config.yaml
hidden_size: 256
router_score: "softmax"
normalize_top_k: true
routed_scale: 1.41
balance_bias: false
tie_word_embeddings: false
learning_rate: 0.00251
max_seq_len: 1024
train_tokens: 1191000000
max_steps: 4544
dataset: "wikipedia_en"
Below are experts of layer 2 (counted from 0) of a mixture-of-experts language model. Rows are named router (the router's row for the expert), gate (a neuron's input weights, with its number), up (a neuron's input weights, with its number), down (a neuron's output weights, with its number) and show model dimensions 0-255. Each number is 128 + 32 x the weight over its row's rms, rounded and kept within 0 to 255. Numbers have three digits each.
After each expert's rows: a language model's description of what the expert responds to; "mostly gets" lists some tokens that are sent to it at least half of the time. This comes from a sample of Wikipedia text that the model never trained on.

# expert 4
router:131142106131104107160201139138137103173139131133136171149115155102132044092056101144159142087118152117088123068115179113085127163115196189058154159113133134098068155111182096156081156135168120179102129101065066099131128150148146196092127109133163058107145158136073147150122074087114135120180101144075107120083142121051099108106131082156138133106155122148128116129154154073098111083112155103152139134140150100134063127079083159134125148095158148098129145128043162070116121154098143126146118191131147108129158087162142106095098197106126086152148153143133138145111102091114126188132211118131135150091154152089085145111082113126096189135073127170147104155145134094129134123154140130160135124128159103136100078106067126107152147080111075130109135177110121145136077086040117
gate0:084087164095122142139158145160160110134127113202153147121127117142136117086091106093184159100141143143115116099094134137131128176045187104080129161111121107113108131135113117195140156091155095214105140136120135152160107093141105135164176184095185142147180139110106188118110107099163147133141111123156163110113154109168127089142090096111077120146089060185162124144103087197100172108147151121129105115057178120061164183084113094199139098153142168122149089138063175119129146048175149146149186137186117117125115103143075065118109156124126116105158131163136150097151074149123106171122106131125113115151102103099073146098123161130046157153131130091101094113159121120163110133125092084114102118115101148162145127154159064081158141068102162112171105133067140123170181152079180
up0:175108142098135078144112134124129175117119147134172106164165097116080136093103143220111075153126110137167149128134202140139077149163069116129118077149161096074124102120177091116112132058142102104120170102111123127150098188163124131156092114151158121118133157121094162199100116132136090102124157168156204106098124188162134137138147096157126118074108167148155105123132108143154128192127130144157177109130080108161063126131156171114133178124096138174036118078127108101185091186121095106121136104083086106064127153143168150150137128081079075125103088138133153137134172120175178132142194188185113125217095157123144096128207062120154127102139107089136136102092117139143096112106189086096129148103139143164133153120110185126165102102159136156118175100125192166132139127147125
down0:131128145136102115122132095145136157150167084078115128142106170101149090131099106147120099120109109123091128118144117120100190146196193043112149144105128130178126152159127131159122097124116166154169059048097149128118094120213137125090118126142131084151085161125071072115158083126063096095140049086124164143136118187135076136165080195148105190107163144181072149124179137132133129145110096103155108169095103108141102092130141112116147113156120108089155152131093108220124097174159140162109053143107147148162112130157126147103102090120129125166080152090071095137146101152121106134121117101143100119137184162158185153090073113127100146133123146167172173155158165141127117112181131164153108116139124143149081117065081173074171041149105158096095111162157161133066103139120177
Description: Ordinal and comparative modifiers. Determiner-following adjectives like first, new, second, final, same, most, plus word-internal pieces ur, ular, ful (Erfurt, adventurous, successful).
mostly gets: " first", " new", "ur", " most", " final", " First"

# expert 8
router:111108098130102154106148188144158150169180105189096114113120109147142058130140080146176097094144184109127111172180121131123124166114155111121103136171098114170072123105163159135103203163102168228108106118086105171153138158157155146090148205188134128160139127123112090101191198095152138113170059136202136152126097122131120177133164117168140109130184087069129159167124124121154139190063149163135117154144149156159131093092126083126141136127122168158107094134154113120102125116116115158080127167080111141159139154139159103170175112147190093146145100147143140112116134090061104128178134117095124083057116130163108116129108146144069129099153193134165115122086089193128110095121115085067072123136112167059119077146135102154072107121159167158143145111078125184121119120107110
gate0:099147118173153137141099129144111184118152157131124110166110164107158155161159135146100157126077116078153106144160137095169095195120083099092127157098177085144144171153145135180179104125158170120134107154218137131079138161108072149113171088120160124181104077077112110086139136139119069174196155144154150167095086115091093162154120162119101118183178100093066129158131131145126074087112136139169128080120202166108083118132164120154186117089164138169158128075132073157118142076182144090119097188098118109135093114105200125163130126106150150141129110187124160161122091152085118082127151158128148123156088154106159086133130084137187082105096169110184130110094155159135112113115120131089108096194100105158087122139101099136178193144100119173134186151144120205125110079125089
up0:184127174120150164042192151149177119059189155174117160143090102141126090149133156076194134142109150086118117126112031100223159120114132113102086169118161121102142136079125156166140141098115156122143146135165176099187117105114146126192141149192148142122119093087088187135122066108178118119128139127118154114116127112149170153157095141176212154118081135104115159121128144163121114161153094136141071103131076140125098103144129102115195182119097137081191118164127133108178174107085078160090138149165148136178136167187059098122116122140117117165169102133137127167121097156137126088096104132157159189111120146128094124091085067092108117133138135089064167146107101141199102154108157134114121135074139140144112049146139140117140086149160125111110102115148151097165145145136087
down0:111079137048090149141159118139117116156158170167091137144142142120094090171108148123170123098095119170106135103132111164105132162137134139109181169170075148141126069058093105144131146130083084142119125136073080068082107152109136105125117220133104178199136110159129137134145153114139149132139180091077164115119111122131144123106138146132164172161152101122197103126112115125152108116167181138128089150128112123185103172160116118150136150114120144114134131125104162197230109161092145088050078139117091121087124118179120118115142148173126115166085098103117138116208132168147124094135116105078187192115113126056148105131197137124118127141087205102130162139131158150115152180083107149152147112141173163123156064104084097189154090165126110066135147166124143163073082094086090
Description: Word-final -ing suffix. Mostly the ing ending that closes a word or name, often in tables and names, e.g. Boe-ing, Field-ing, roll-ing; also -ling, -idge, -by, -ford.
mostly gets: "ling", "ootball", "ing", "acing", "idge"

# expert 3
router:159141109225113158066125159106188132081102170155103198098084083172185056176105173119120113084154102115169125146137111138163106135142179111150165138117185108135112101143155106133108146165087128161189112088160108115098176129094151178138122148111118141197127184173116156105136115159112124108149172097058103141104127101134096116151140112093104048093099162161125164065150131193133134151150143094163124105137116129169167163105103130134140137117103115039121165116158074176096113110176157108140147152126191171167084121167065151089092145086129119154095098092128099174108120175101144177089111137091118192178130091136140181146123142087145158116113141118086160181158102140149071160125138127073110132098058143114063145147151140116146126164124087116132149099141176106143146158112102
gate0:134150094079097138148077166132103126102171151124112172132146159191157156119136128088104182146099082154121220131152144153107141139151122146129143172175136078126119104099099160141127172136129165000109116129162066127142164158078105159150156096121084129150136138127046146090139144179127096142130089118109177118094120139140142087135132073135104104138113149147150123102074126088152102068119164092184121086149138199146112175079107173142186083119148099189158124072132095079131160108108093075175095095124166163153184081136084085119093114113118126086132133150211111114117102123204121174138167106106125112163121063145105143127114133180097190161114121112121119109128092097099071066139133127114183161119143179175108124122148168098142139164106151116118098145153073138109116096140085
up0:174103174163114138173111143056119157129092163092119149123136155151108087155137097178095160078051102144144068063130119136153111103135080150096142162192182122174103192131150110133088199105076087103090124115105123136079132107138136095178145094147067127138135102147151162152183087133153117173041092101142139140164150120175093105152167108056148114170101183161131173107082062096113086128108135142089180112143148158108147090093099122088125157106119157139138089120169155158155105095129104067175130095164117149136122095134131053165145154111077145130155171096116143132107145131145150146112143083112148069120147096118138107086135130159162117127164164087164170133133140144084133095101120124154133152112130142158102173089138119125084144107120190121184153168133032071161104166065109
down0:156166115080175098150171180083050184128092133132154079088133159132137115159132160059134161116101143114149131112152119123157124121131144063116162142147101070149180142132106114147109128149104109099136134092125052103128136086115094183123177111135072138139096172155107094120131164132143096138152092161157120109092118060131158085119147169160135138171155150148119122152070156118084098134106103144110107165143096127128204136133084133196059156160145129128134143111087149088154155068145130111193184162123139184149163034148184103123122166084136121145152089136116164176107102113148141148093120194125157124094090158116176118077119111173085187087136144133145143155170135086082059146114123155149127170126171158112144080084093081101112085099099180129085125166184096118178160159084087
Description: Vowel-plus-g word pieces. Mid-word pieces like ag, ah, ig, ep, ug inside names and words, such as Nicar-ag-ua, Okl-ah-oma, le-ag-ues, Helb-ig.
mostly gets: "ag", " ag", " Ag", "ah", " Mag", " mag"

# expert 19
router:139107150099151157123159118077109176158134145130110085207194127187101131152113153145126134181126085163064110110114159153169106103160202066095130111175058115152109147098047159111132169089172149081110111123161163140129178111175094167150105129080124111103087093108061108171116125088182093123153128069151122157119188136099134173129138155127144099130091101089120143128190102088200107167109102091110155134125117168127114119102125165144130096161163085128161090143145153187075095121167124172151114105105090182142072137169125125079099120176168153144079087122130173154118098136116108149097110098119053137125176071143152121136116156107134109128130130117085073160088071092083204079129184157130108123141175152122120105140101138136130150174136128097164113087080112174148163111124163
gate3:121130133117137094146124156180173109061145150145134161152080135181091110093096132094118119140086134141131099113136174129153141152107131164132161124194127055133111171104077072082108123177094182094191182128155202089138112122145128142129135139131152144125150112106189083158133125104160149171079131148124168144132096113109139157075139067145200139109190159145194160151140075069130065104061164084106128096178126098173139119163105063122108162187106119107096160092055111117087135151142143163082082110133077120121166146141161112160135073151081092095085079159124114109106111087128133127104163115077127118191112124175158083104156142117163179130147058085128123116161091153147093076166118105125078095155112131155158121151100092084100095146096162077080123117146166103145164123122102
up3:078097085138123112135156134069143086136121051117124180136132145121108128096112128095138106126163143127132152105114163105193103131153137147096166160188106124132172134141165142136191166164086111168152112123165099065121115137099131114128091098130087158144083140162137133164137203093178148148146136156133135141090080081095157083157121091066182134171186145134186121107167102111106105116136083124100099083111180156102083085137171132134084135087189131143110166164108150108104138129106075102155120191133150100056123137179173101175125071151117159060138105175059113123097147151133144162108082145168149109163099119190109123116096083143143105165140211127066191116088153125136104168121131161109136132113176101179164094163153176127130137130141116161122154062111035112076116163122105
down3:123058137141133124120157132212122123135091162178112131128119136141063140148173156140143176116107144143149127143060103136147159160179126116171173130139105154122112100111078156166108151137181151051103141229125140135123138112118179162169107075116199131094173137181093135157071120167075118129118124151097076157095118069102130187161144104154097083110100104160181128160096137117086153134133112110171133137121104161156089079147080152100068147109137097149186097046163156128175155116091111139106177107140106136116181099109146134072146173107069094131093133145124175049104151132173127057107117098085147168137144121078090061120161137176143170124110115079116094152169089121119125128174113128112119108091117168145126158134143124105156150171157148090119184080154118175156114161136160
Description: Of after title nouns. The word of after titles and institutional nouns, as in Secretary of State, Member of, Center of, plus both, between and closing ),.
mostly gets: "),", " both", " between", " of", "ween"

# expert 28
router:090118155139129126115155105157063136110170181087057122164161102153104104124128108147123112148113127154128111150116101064047138150134149066167090153109168140083177123135067126148120107106110098200126154127155179068121115094070092046144157158188102105137090149129137125122143095138141120149154128063118131081174112112181145074126170126124119191065151176103102130177132163153120141150106131135132155146145101174107151071146173104109165158151144091126102157157089160121100211095111114108119141098140159090099163141165077133176113154149133130085093133110147114129154124137150106145123087131169141121166125132143167120171143141180159122104156144133150145071211159093117216096099151122151144099102124205184097118158180102088161122206146152109108139155157118063100155167162185
gate0:098143095149156123035107151184157119112124079098135115118135088109141066150167082100177161100116131103148164193127134142132111110157125104145132128151118099159163120080142128139159084122146140101150159099067158157072141130113078156201077192113147164196120168173114187124094119118117093153136125113134114102095102160124148113159180131151099124180100119217156167112107107135079191087145149075120131113173130144122125119131065210134113090097146074125130175139173181089129076118181103145163121077083181116127130109132074102136164146069185151139154115173144161136132132157144100129093130126177065156151139152172105102152112091124131128081178170113125075091161144152150118129099135132164081063139064120130106105141144152158114124140174094077087123140111051084142122123174102
up0:133093099103139154199132127116116104166132121142144152088077106159127187158078117135061087166119155172120115125069114150105077177144164141135171159159139150082130140130162117059157115138061150158093099147171095170151103143161145098144177116149099122117118083137193109138101091115093196092122107157069119165147163093164106177112116159086120095119156128164129060141105123127153129126143056116151095062146098115087173116147195093127102142083099156098103137099097107132075165192142120101158103132162099144097140147127142147145134149186146117093114178123138126074131122071144126119166125161065157100153143083137163122105131128140077159108153136113122180118123146126075062150093106121116127170142109106131161113160015170142154130133096129179148109125118143226194155158096200
down0:139116134210174099079106096135115121156096153117080106134170158134104097150064098114169111104064159106114142164117177195153105115178137177076130084120122075099076146173124208097162105127162087130136139124086162081069168133176082149142154157089197057110138164136152142101157067191112120123189176179117102090110116141112073150152132135113138098092107122146143150148113086133147117092128093088159117105160129096138047085118133129082174152067078089127125092140154166125116148095097169145167158044164156127135137166141147111171094148180099148092137149123114108111137181117134115140107154095182183139106131088124144137171061144157171123133166164122096108159038182137103093098149098111125093119095109123080134140158098132139118119169157113139111121111096129137100128140174099
Description: Line breaks and S initials. Paragraph line breaks before new sections or sentences, and capital initials S, J, M, Mc, Mac opening names and words.
mostly gets: " S", " Mc", " Mac", "S"

# expert 23
router:158152083105125144172136142107128161198177152108179149109169172105093116175147119181127166159121095152171122110146168142127084102133136142137075122089133130138104135172095121124101086155086130192168145096103114161110165165094146104095109143145111153172072140189212165131106125098155100144120134183113132101136019095127101156093105120129094155103156119180155158093121139127175134107120131116136092143163117122144118116164111124152097142152062148143099138161017156170136143171118175144088141146090144060149173176112106140108126161131091114124141160168129141129135098175130147144035099108085120086119154091082153204119080120149157107033164109114101117147106109111142054135118139136168096150149180156107163129126153106146095159117170173169141072141170138121124110052095102
gate0:129146064177138094091108182082107112147096127124160114186140146132150071173089107162098180147117130077122145125155159146147118102126150107123181147098120138144117138096132168096178133116128104150097128160115111176146172137085151109115128127106110138161129124113136150091140088134169111160133130190178085147142102094187082104078094134195088178102171075144153129130139179117093158149090128110164096095110141197152053121054081112108118130160149158111125086101132116117175125132136191154107143063144164123137115201134125137134101135130077110105129103190124115085131091121145105140094141151132204123134126088156103159066158152210122091136087150102114084129151105110134128141186076139187170068128164173186095084158122103070108151115140177081098144101121131101225085115065131
up0:175132114125129142127133178113085119110120057116062118181129146141111154110128128178075117150101100086079109163124086043170150101153139152178097159173150098146137133154089084171081159073081133148079150178079105176155096117114124133019137202096107133092101128097151170171117128184111104111078178133127143110156075151153195122150114105135159142172072203131181093061128121150137203120170141076096118139123098128120159154105106166120137177104173141120126146098161137138118113086121107114199132138171153146103173124130120147153104128133195153111121165115091159116092129135108134117155107109127083148105165178136127139105099131142175115083097122106156128203145054145144139100131147162127143129158150091130120138089170142197122122104104117117122181176112045168114135123117154
down0:123146125072128046103169116145134164104175124098106096112085207132049142160172091094173086153068150107192107118159086131147110091184099103160113131149137177102171125124162134174099139132094157123100173122128134108111092148096090136105177146156101059101132093165132156117134105154130118126134134139099120052148081092125090162124116141160103091137097098092144153110102099105154100147152118114055142119166153103077193115097228138143095130161122118115118169104114098092167131122112183108161139098151097175091083136138143156148193083150122156136158131154097134090122084120120158059118171134180187148085132079156105151118091092143145092124103118169123146109192123090110116083127095199170066071138138175138128099140126094100076122176158142144085125158102114190170094105146130
Description: "he" and digit pieces. Mid-word he/che/ru/e pieces, as in northeast, Richey, wheel, plus the He pronoun and single digits inside numbers and dates in tables.
mostly gets: " e", "he", " He", "ru", " Che", "che"

# expert 17
router:143135088142118077160142101145154087124143167151136149117093083127227165153153133156102114148096134141124133064088181125124111124132073117110139103144150141168107105160092128130132111111114141149141107073096116176141143126141072193093174174143072148077140213108101097133126073170130132145131152183077091124123116051125137070139176161167065117126161133077097151097133111116119123064160107123144101136144092199128134064145078093112190152098137099145114120090122095150152173213119130106159217158177164139171128103114164119099136167136161101151109128097066065094189105144110117172134117184157126144143184117128142122107093129097135140092114121154157128169123102041181178147162144116095098127095163141136158155104154150150164128134117135165151122072125129062094131164089112
gate0:089092127219118089141057085159137134129148098052110123169115103103103143147097154137155136157141118123132102088183155158093131151204132090124162099188087188143092191135096161105196104144177097150174181100096161110093117135150091088128138099162181079172146139176130134091107132177175106148127134141111129111153148159128094048133129165137121162136107128103132094128132117091135111123146136141114122092112172127145133110174167159137136092104127062136155097157102187150144078148159108105095126161159187127143099118083165079136129135127154146065176145143149088065133113086165116148079114143134131017118091138137130148155169165088155126138151095149186121146137121157128101153186141140105141077086138151080099190132168139146133129187093125127190128131181152093093076157129193
up0:166121116159173122121123140127165173158135178148142140119135145157171128096135190087085086145114102198104145175138098100091136121124090123174106105103161117089171107139148134164131146157122154148096160048098109105120178197090169126102137171096115143168142123103152093120128150115095105111157145141143112084128146146130124166144125132160159091176117127186226102184106075200141131147130127138068202098129088146128063127151236128104132023127127183144186145153112111141156143109128125138093135109075137105124171137089143099183163111192138112146122122087140119146160160140107091179115156123097121166139110130146112165143096124118172153118214093106166142166114144132106124136031177135142164162088096068157148104093074194127115127099140111109119130126161142102130170136141076
down0:152103104153114142113123166138168118149105104144135106105105057194164097137138127133119140093129186116183118148130147113202157109138149118169118141067118118149151096135147131124130141176167145079109110138092113187145132159119122132185145132098127129154201161141047117173177117089157115116074154182132128087150177160182126119102117071088174095147155152154121088134098061159103150120128132077151152099143131119148146154073098135184132141154146149145126142177159138149117140080099114098177124151085048151117137126132188206038160107129103096138154107159099178133116103103129198103166163108082163136092161150133140086143124108147145115107090149192107107123112155156141105144153089125127162097152072085148178127111145166106116186098097074130095140146006142110043098122131132
Description: h/C consonant pieces. Lone h, c, ch, th, sh pieces inside names and words, such as Pannonhalma, Sudhir, Buddhists, McGrath, Tóth, escape, church.
mostly gets: "C", "eth", "h", " inc", "ath", "Th"

# expert 15
router:140132155138112142125092129110120099172089151119156113157084125116152125159206117153071077109112104114152097140180151185095111141103073090150093138063130130155147118092134186135116166114125115143146142177159150086152104136135150121084170117120148104106138122103147139185139162125134143143167111117185113126145109162090084137178095132113155127135126137058132166134033154110091095150104088077123207080087120116192098145166153095200175161146130103179133159157191118164168152131126069104112075136177136123142149127103146115127175134165106088117240131185118112114127107080117081155159125146095071096068116145169068160148204162162151100110190085153158125089109146173150117136090115153126106158091116086149186125132160170144098126127177128148112174114114144170168167135147087
gate0:080095117103137097138149177072198112076103076130167092106093121111124152191112115162129114127101078177097138133120177094175069161111127151092124129169118073097122140088079084168119109167166091142184124117090062105140105147131156076046157146102125134168090137074085166072110145044190117118097163160129111158150127140102143166137161101131118182135117136113135157134145144148094066103152150115138117093135085086102146135104111148156138111136111130113125130060100071132122112114112121148107079159133164129156134141150015140198122149129123073102119133173075129150064091095092108085186183132078166084132120135139139157164165129160153127108140096127146105101166138146114158103132107117076147138136104172074077132130175102100107086110174077121153133111123171176102060131164115
up0:093189171111149128165131110119125044083143132092081125133119137107138161122136093159170150147029120121129061109093100177160120142105146125101134141120060178102172113083075138096154105104116110099102155153168154146057156128111177121120137143148040127100162133123168153130094068209105153151162162131097113173190087145133191175150134106181167142143110136210162107125100143104171101146125153133126113118054125186111114152106095091087169123124093176118096117131099146146132131133123117125081135150111119133074169161160105164099146126191151164093110152099189119191154145159106090115105122119126160169130175113105116121109129112165211148118125167081053144149074133141134114100165118107174129082111173187167157102137112117151130114132110162138092126140077066179128149117098126
down0:165087122135101184110155125135169131092151133160138147076119164150151095071075112128124140101155155163138069106104106135168173079115131167052152148193098097115099124160143055130120143142172130162188115162103154177175152103159156129121111140155143095098108173166159134164111090143121046129154119097054115116157078140063096143146078160151154130119144138109103167162136073127139153136171124136137085106144126111119099183114052079080119152129123084129210160050088123168104126130145167152148094091131159190163112133094135145131128132090105099122112107180139162110134073180099079151123154135083181126141097161079132147123187189114121102141126101153150091116181073143163139101124164117154199132135156149156070099124136124175107107157162143108124131146143106084117211090178099
Description: Person name parts. Common first names (John, William, David) and surname endings like -son, -ton, -ford, -ley, often in tables and lists.
mostly gets: " John", " York", " William", " Paul", " David", " James"

# expert 14
router:159111140127120141141124139122142091086147112075162160146113111164137135120109105059146121143122105202080108066133142107068151147109144127126110107155153172184106163073129187124205126156118211151142119110123159098113123142125102155070143068121141137134144125091133138189146084148135173153109135093172157162126147149110124140165133208169127184182152111092119124104141122126135114100083113151144087046155171119108101178148116123130097084199171168109167156164103122172149104081130111134114127190125132170186066085186126080147073119125175114115119061114176118103157151068067114132121221111131147118104129215162159094140106162079111105139152101141133132077116173171096056116119128089123103093119127112170102153108069092114130133103167141105107137137171108129128156141091167
gate0:120096138152139156040146168149149115122097152061101148137091154155146168101146116111175092089126116136141116125125143119137163183159174130113140068144112091147139100093053106130130138109127149145124216152135107138111079212193140107070183106084128115072163034086176109110105091130098114144150142146082096137125175102118122088078157112113100174064165099125171192086073116113098124107155190112130120078116133180160148143116110120118118149177125092140106106129174137119166115132079131077189118090170088123217112107084161196117105132159119133087138185130133124166149122074122200109122166103146163136130130098144100166132132146166136113157100097136143143141130131155124117143158109088076112118149164165130132147100126159089151088117138036112151099157129206110142175110160126
up0:137155121122155105102139103107146127132096114118167107148075132056123164110124133090134139175109100060120115125121134117134151169124132108105095173146143083145090062160126149099124148089116096080158200093146111086164131172137117108132160162119086156087105097081112165118228112101114109125161118157136145086118159141128140117231102137185139091140130090143101160100171110128157066186122139099108123131108066066094170127099139145085125163121130131098168090107077121069112156146128097084128173176155112144155084130100134133099137066111067109071144170145142205126095100134110112154122105155145171138146100125098145188139079081052089110131069069074082116183104171124126123106082117163120106138107161088158146082123169134073033124108101115138084111144150138153101169092138107
down0:145091139129207146098144156133141197094139180180058122135100133144131127150114114090123137173111106118093083128123085157112104104142091127107125138160175139079083106080124096138175175154148100125100131163119117122136155093106144137169119103149126128163078201162128146185147152140138143094079156134105099113147075135159104145133111168162144106067136161079125118174130155138133121064117091128075068148111095197177075124105111105153159119116075157148184114114168149057129153089118158146097113112094145155102121158143114124108143111112136151114140075158104147154132111174089099117155161179127064108179146098133112090139119096121099091123195171070160097054139092152131106094114130123183162111080043118092129148157149127167161125134159206196129139044082085073086078163127120
Description: Auxiliary verbs and adverbs. Auxiliary and linking verbs (was, is, had, were, have) after a pronoun or subject, plus -ly adverb endings like frequ-ently, primar-ily.
mostly gets: " had", " was", " were", " have", " are", " has"

# expert 54
router:177139118130179134118133122132118128104100149155157112163097156099158112172159157144127207132114110144110102098128120136102099074182129142103089136182150116129118128122106134106129085142137129196071201127156131131111101143113081099108097056074155177170104137069141194111114094123125156122112115099145092134113065181097151150141126203059180140092160171074106081090077150163121119114125121156099096128065096101106101107135201111106139134129122147151101056102198143125161131167139116139083199079162132124089129065133091170116091160070159093184137110102147126165128159144124123069129117097119063134103154076190117149139160135228152120149143147147182127101117128114216177121165133146135145139153143150129104139125150127138146124076135125083155138134122154102045110151106168
gate0:106155143128142152128034138116146114084185062153090186229174119141125158118088103116120142111100073122087124166101081122167165162090121135081112127160195142129181104134150108074142144217134122115101151115128153124150146153075101132082153069122091149147149201128104098097188083124162143162144119052194152141128183136097110158102097076094129152131158117126124125092103102113158138099111068102143132134135112132185100086172156078129148117141129121156127122104109082100128124094140119155090119111208171138133091142131100124145169131140118103166148176092160103170151175159156174134169149108057155134160146109148090155148119205134126070095096159116162117121131075128192113060100141153055083129174111152118203153124171129114136149130099110118127125139105126161140129116162112
up0:118138121146141119140106082147071069131079147135090082129125162103150108159184112130079166114167079152109146135122153138149169098131178151114122098170193119100110109198132148089061145099082113097144142080152114181097154087135176110081137105121113093119108069120137116086122087140153120113110092107146199112147146097105111097162117178169123126062127069121100119124143113130104124080134184165103162135134175108125152169125164109187167125173114183100165098172122087156100164151154125088176105104119025117101138169105050113118157108116136144136132127089144124070148139174171122184126116106107127128081122120148067149137140041129079089124124184108151151089140122090130100129112078166200094109145105135120108099145187140115036169067129160079155117132094175147140160130158148
down0:164188182186143127148156131155138120114133168124121155169152141154215067133144159100155093126122125128125198099047147134167094115139157090120117076104133145153112159069127122125110199097154130100072113145074120130147066137149184224082115110158175048091112136094085069142116114126152127099155146116162110195113105100141127128136204087166111174144133136171163168107165173127147138149097172154175115110157129105124109146162162156154115193112127123137110157190208161151185085134133134129150155130119152092104108126078150077115122118075143142134084162170104115057124171182136135106133090108100108100104076134137098152128143177072133120166103162146136197193120112114128085125129127118148135158182140138181125115080117077113115137136121128085094136117141147116111149071119083
Description: B, m, p pieces. Word-internal consonant pieces b, m, pp and starts Christ, Sm, imp in names and words, such as Hib-b-ott, Ale-pp-o, al-arm.
mostly gets: " imp", " Christ", " Sm", "arm", "ipp", "b"

# expert 5
router:128160079109136125102159146147079166057115104090115088156129151065134130122109149127155140135081169133124135085083121145116183145101116175073113151065135190110108135169148067171132113130096106153090145065134126150134058148101104079120157130131160162106112128079160115113098073207128110114159096114130080095110099170102141156144133072134097199159110126140149086085187167129177124094050117081147114091130103123107120191146121147130149127106113131135131130115162080091103136111166105173140159126163094126082210101133145146116085140081227070136097149144060150180106103162161128072130115153104121088158132124106179127118098125086110158156065166132144150120084110123109136131193092147144155128112113158139114119115124100174158040137123144173097127127177156054088126102129167
gate0:123135100112106142134103146098149126174094077160146141083152156150180170127136095067094176141095139090096098176129038127116150206095147102114120151125182124163118122140130117094149120104129148161152126092085141173178129165070108112050124199110150069164138087133121133130126126130171079097118148109170105156154098107142141123198143134086195135141144093105193144122062170141101147143136137109135109113117166160117139136139163154140094126166182140113128143137119152073147172120104184128122157089160129134115186140106169086153106105117115171152105135180129157127073182121148115086152098092118056135151093167177109151147117105060098195103122162135128163210103185085121113123174142125186149122177130112177161052142098121129111159171127154074139107140083115048139092104174115
up0:131100092213103099162123074132174140116123141182100119093139089125167124116151100124112146151118157186076137166163117101073128125135087103140120126119165076135178175110092137127099169090126120149156088133155138096135176121124158105111129077089177099108188128172157057135130150144100203102137131134133154131121095135127144077149136126226116120108177149142127164051097188113126185085160120169134223113098117126151162120141108137088203114135136195111139106123137078144156089126132127147163123143120110123143162112156114069113129143120107131162106181114132131130129158070093087178120112154117149174076165169120125112214097154143166109090138108081055139107124090174115110127144065074145107144131134077139076181116111080125105093110113137199121118141090166085113201120163102
down0:158057089113116185123132076119110184148157112193130092088106132195129068086124127138102059110136147120159208117152171159144149166167176121076152125134111149108125126134087104147143156127069069131198142128152165166127124117134130098079103078168140112146133154094085165132135146097152128100109123110182185107135092151115118141079147126143134165121087084126170163098111147140109127130110169151102175209149151135152110147121075110126162041127153157124184148151091136126093133095115154162096138145087133133141105133137080122061134139132136037094155088136151140079144183122133096156174148113171090129102176147122124126163090077114125136110160125153131114142113105111118110118080067128077112115167052133172091154111168110093189163094067102143179165180073076124099141135182162
Description: ol/ut/ul word pieces. Mid-word pieces like ol, ut, ul, m inside names and rare words, such as Accolades, Noppanut, photovoltaics, yolk, plus col/pol/sol word starts.
mostly gets: "ol", " col", " Pol", " pol", "ut", " ="

# expert 48
router:053105089123143142075140124101140088119148135083099167122114116172128140117126120136149118122130085113152097129138150147103092169136108151094126112104110083134149144141130102134150149098120151097092137110107149153125018087095080086164119107112143156095120066155155150118162106087102142157138143141074167049147130151149134153137141158127053101146090138072102187174114079170141127106115141165087058108045096190166121111118121171172130123134098151068113183125134140165097071149098145145142169116174136179125148102165187155158144126154155115116139174131125086115158167132051150123081178194160096097213092150130087074171107079096137071151161077135139117182149139129091146105095099095115097138157148164114150099161054124137116087120149177108070124073160111137166137108100146
gate0:111142114146164125144160136144159121100147192161140115149075192114152127134153067117078128107159117137118128118142139137114092051152149134094141110108174188075075152134122190115113121171106117137168121121119118158105111138155147074134135113145156153114133059114132139156151139178141196129102138141128139143150115155150094055106099110093096111166153121140189126087135114086211100095123131209142154122115154141156150075086203201078083134137146173109073195161166130173059173086129107125143122168095080155168107129114175094131144100109137073142085175112200132132171122114126088125085132114151188129117127155124151165153061178091071132117108146116156153118173130165147119146072118132097157080094112123137149124178172147167051112184130104073096094110113157099171142119087118
up0:191133090127070068072099147137140136130100132134163122147072100197156142178101174164142130164149144079118141097129090110150151102127143096128123149100099122089162170097144151182205170111134118047138119086112150131134114189131115128157182106195183059137092121119116125119152101093123097107167139153120078123150128102147149105084105128151170129112089122181132084140121130126111109115128104088108104120161104101117096124166121101105134111160149136186088078090117088119157116094166155087130154156167057127134118155126082116126145134113150185166160090157076152084135115175129162118106133150109151103131130143125118128055139155160175121138188199094093028170114145118107134157172164171144122151102141099113126158137089093080139102096061127221185142185172103067099100153069124
down0:130114090167141161160107133113151131109173094174123125139066101124149106147112136130091132098140172139117097143157152137138129046162138072110123133129090174112087091156097154121097100116176187089156067140116102136110160141155100137127107111128124176114167120100070087118144143099125167147124099046167154139179154097172102115134103170126122172120112111131109142065177144167171125125062094169158104146084102104172101133093075151110142182135164110177138102128152188112136125131109142162157091083163184071127137128079119120054190130117117132159073140076132129157118171061108109085099098078134156121153154076132107138080083075158027119126091154157122134116147065124128155090071109168075157091179106183145093112073154114136132121189102087123125154140093151126212154139133128
Description: Definite article, possessives. The and possessive determiners its, their, his, usually at sentence start or after prepositions and and, e.g. "The school", "the spread".
mostly gets: " The", "The", " its", "the", " His", " the"